config.yaml
experts_per_token: 1
router_score: "softmax"
normalize_top_k: false
balance_loss: 0.00294
router_noise: 0.1
init_std_router: 0.015
lr_router: 0.000749
norm: "layernorm"
norm_eps: 1e-06
tie_embeddings: false
Below are experts of layer 2 (counted from 0) of a mixture-of-experts language model. Rows are named gate (a neuron's input weights, with its number), up (a neuron's input weights, with its number) and show model dimensions 0-191. Each number is 128 + 24 x the weight over its row's rms, rounded and kept within 0 to 255.
Before each expert's rows: "gets" lists some tokens that make up at least twice as much of what it gets as of all text. This comes from a sample of Wikipedia text that the model never trained on. Tokens count by the router's weight.

# expert 6
gets: "/", ".", "′", "/ ", "°", ", "
gate0 [113 123 150 115 163 124 104 139 165 142  99 139 123 162 114 161 154  87 126 114 120 124 171 141 140  90 135 110 128  98  99  74 159 139 147 167 121 113 148 142  98 135 150 142  99  93 128 122 101 121 100 193 120 148 164 137 171 130 146 101 120  89 139 112 128 130 147 137 135 101 133 144 122 145 150 146 118 141 110  98 139 122  87  89 123  93 142 104 170  94 146 129 133 139 109 118  93 143 134 131 134 143 154 113 138 115 121 106 151  90  86 153 132 137 129 149 130 141  86 177 105 150 143 186 121 143 152 145 139 126  94 167  87  99 128 130  92 113 129 127 151  95  81 103 147 119 175 121 123 160 147 121 190 100 150 119 115 118 115 186 129 106 113 150 131 101 158 139 120  77 100 119  85 114 138 131 126 167 150 150 119 159 140 102 143 135 131 113 155 149 124 103]
up0 [112 114 128 109 126 150 122 143 145 141 107 159 129 168 106 120 125 101 117 129 109 118 147 148 149 139 116 105 109 116 140  67 186 107 140 179 115 114 144 146 103 152 139 159 131 145 105 130 117 118 110 164 100 133 151 125 139 127 146  92 109 100 135  59 104 112 128 153 147 136 140 141 108 133 143 115 112 130 137  59 123  93  88 106 110  69 132  84 167 127 118 108 123 134 122 137 122 129 152 136 122 152 146 161  98 121 157  85 124  78 125 168 161 118 122 141 117 127 106 152 121 154 151 197 132 132 150 113 132 131 125 148 112 126 117  99 110 147 128 115 163  80  77 121 140 108 173 116 121 136 160 129 159 120 110 126 121 137 115 191 118 103 111 162 137  90 161 108 119  89  84 116  86 103 148 101 142 143 133 137 112 180 150  97 136 142 138 146 137 111 127 117]

# expert 13
gets: "es ", "s ", "ers ", "ing ", "ts ", "t "
gate0 [126 138 116 145  87 126 111 140 118 110 142  82 113  86 100 126 126 113  98 140 144 111 127  87  76  89 137 127 145 101  97 148  92 153  85  78 117 138  99  76 117 165  88 155 136 132 159  94 176 125  89 129  88 108 125 152 149 121 109 162 123 102 129 134  81  97 104 113 147 118 104 159 112 119 120 118 118 119 109 180 141 137 129 123 118 142 123  75 151 118 121 131  78  99 134 121 140 101 112 138 102 117  79 123 109 133 124 119 111 118 134  85 118 115  94 167 131 139 140 153 121  97 137 123 117 125 131 101 119 132 127  95 138  80 153 179 115 106 135 113 113 149 149 132 110 128 119 131 168 129 164 107 122 124 125 122 185 123 175 155 135 133 150 124 173 118 149 149 117 157 126 119  98 167 129 105 126  80 118  96 131 132 159 161 142 144 133 121 102 120 183 110]
up0 [138 148 138  99  81 102 121  99 122  85 147 136 122  86 125 110 127  98 137 101 143 170 111  88  78 101 137 169 110  81 129 129 107 148  41 121  97 128 133  83 137 132  84 148 108 122 158 121 123 141 115 117 114 108 136 115 124 127 107 156 143 162 107 110 119  90 118  92 135 121 126 130 135 129 143 122 116 151 152 145 132 123 153  73 123 131 156 113 136 151 135 101  76 137 108 115 109  93 157 133 108 126 150 126 119 134 126 106 115 151 111  75 128 105 140 144  93 147 103 132 120  96 102 134  76  94 152  93 106 122 167 137 157  98 138 125 101  97  64 116 147 156 117 125 127 125 155 151 156 129 122 116 107 119 114 138 113  95 138 116  93 143 173  91 173 112 125 100 139 163 118 133 129 109 115  89 184 137 106 140 117 159 129 152 124 127 135 121 108 116 155  96]

# expert 20
gets: "i ", "o ", "a ", "u ", "an ", "ia "
gate0 [132 138 137 122  94  78 102 144 179 165 150 102 124 132 137 100 140 141 131 120 134 111 137 149 145 142 140 135 120 132  81 142  98 172 125 149 145 113 162  90 166  95 103 135 108 147 138 126  97 149 129 124  98 146 126 126  89  92 127  98 115 154 129 124 176 126 120 123 129 124 154  83 110 128 129 134 141 144 137 129 136 175 108 135 161 178 134 110 130 128 108 119 145 130 157 133  73 116  79 130 141 129 135 174 144 112 123 103 154 156 212 129 169  95 109 116 130 108 108 135 130 132 162 154 133 131 107 113  85 103 134 169 128 122 136 134  71  95 115 126 101 164  90  97 114 160 125 178 154 123 138 105 111  97 105 142 113 156 158 128 128 128 143 148 128 129 116 133 113 108 130 116 115 158 164 168 137 140 109 134 114  66 115 117 103 183 102 137 144  88 140 133]
up0 [135 152 103 131 120 113  88 139 167 112 159 119 137 135 107 117 107 158 121 106 144 128 123 139 143 105 115 138 139 151  85 163  96 138 136 142 130 120 159  83 138 105  89 131 106 147 154  94  76 151 133 113 136 137 148 121 114 105 123 111 119 135 149 101 135 110 118 149 117 129 107 111 112  98 124 114 151 147 141 127 133 148  87 110 138 190 140 109 123 113 117 130 159 133 180 108  93 129 119 135 140 130 127 169 110 132 114 122 164 184 200 151 119 100 144 124 118 124 101 131 148 130 151 145 120 133 102 137  74 120 154 161 157 141 137 115  87  96 128 112  99 147 101  88 144 136 134 194 126 100 135  92 104 115  79 158 130 144 180 138 127 110 144 122 136 106  99 166 149  91 134 122 109 142 137 162 156 160 102 160 102  99  90 136  97 191 104 127 154 106 153 140]

# expert 27
gets: "U", "O", "A", "|", "R", "G"
gate0 [119 143 122 115 117  93 121  97 130 113 134 118 135 129 129 150 146 122 132 118 156 121 134 129 126 101 138 129 139 108 102 147 130 110 119 104 124 130 134 103 115 100 102 132 105 152 136 134 116 133 124 144 126 135 114 119 126  79 144 114  88 112 125 138 159 106 110 135 146 112 102 170 124 102 133 106 125 106 166 179 136 171 155 145 159 114  11 131 135 129 110 103 117 130 112 128 122  86 140 123 143 127 159 137  70 114 144 147 185  98 161 133 113 126 127 100 165 115 147 105 114 141 126 118 142 116 116 157 157 110 144 133 130 104  92 110 117 156 139  89 110 123 176 101 113 164 132 145 110 110 158  96 136 120 158 127  92 182  85 139 159 106 127 142 102 112 162 125 148 138  92 132 155 173 157 111  75 139 126 176  92 113  99 137 198 109 104 114 111 145 140 154]
up0 [126 127 115 134 148 160 133 165 107 114 128 140 136 126 138 130  97 110  98 172  91 147 151 144 111 140 138 127 115 144 163  95 127 146 134 154 111 145 112 129 137 138 170  98 155 113 113 145 148  98  98 114 142 106 151 130 121 156 142 135 148 156 163  96 119 167 154 118 119 158 177 100 138 122 108 113 120 169 105  82 109  82 122 134 145 138 240 136 130 146 121 112 126 114 122 143 131 174 107 152 123 110  97 134 169 135 134  83  80 154 100 106 142 133 119 144  65 132 105 149 161  92 126 152  99  94 136  90  84 162 107 120 162 142 163 108 144 121 132 141 128 144  94 149 131 125 111 102 148 141  99 163 106 114 137 116 161 124 140 122 105 133 128 132 122 130 122 151 124 118 146 133 115 106  90 142 166 114 121 110 166 133 168 102  81 145 155 126 143 104 124  94]

# expert 1
gets: "a ", "- ", "= ", "an ", "A ", "="
gate0 [117  83 148 139 103 109 142  97 100 166 108 171 125 165  99 128 124 126 126 114 139 155 145 133 111 141 131 151 154 147 118 116 137 158 154  99 117 144 140 100 143  96 132 154 153  95  92 107 171 104 147 124 133 141 134 117 129 136 146 155  87 105 101 136 118 121 134 131 153 140 144 116 128 129 119 164 125 123 157 132 111 123 122 108 141 141 163 124 104 112 162 123 146 129 110 121 146  43 111 143  88 123 113 116 161 129  86 109 180 141 138 152  87  90  77  97 161  86 107 125 193 147 155  86 145 128 134 107 123 140 133 150 104 109 111 115 134 162 132 143  94 164 130 132 136  99 153 102 102 121 123 108 139 107 170 165 144 124 123 164 145 182 110 172 112 129  80 108 150 143 141  89 153 128 136 118 109 153 119 126 101 106 157 127 109 141 138 188  98 138 150 149]
up0 [106 147 150 160  99 167 110 117 119  77 157 129 119 126  86  85 138 119 161 169 103  77 166 104 125 122 128 142 157 117  87  99 109 117 140  84 132 125 179 134 102 119 180 113  99 119 119 119 117 102 147 111  88 124  86 167 121 146 137 132 113 123 101 149 124 138  93 126 165 116 141 102 132 158 129 126 129 131 165  96 131 126 158 137  68 153 117 205 110 102 154 146 118 172 111  94 130 149 114  94 115 117 154 133 119 113 124 123 134 154 153 134 158 129 133 112 104 125 136 143 105 126 124 115 157 122 155 129 115 124  94 128  87 126 139 116 148 102  81 116  95 132 129 131 100 163 193 112 154 115 125 121 122 151 171 162 140 100 122 120 111 152  92 183 167 125 167 119 111 124 131 114 123 128 114  98 119 141 155 156  99 117 145 107 145 145 110 117 106 113 133 110]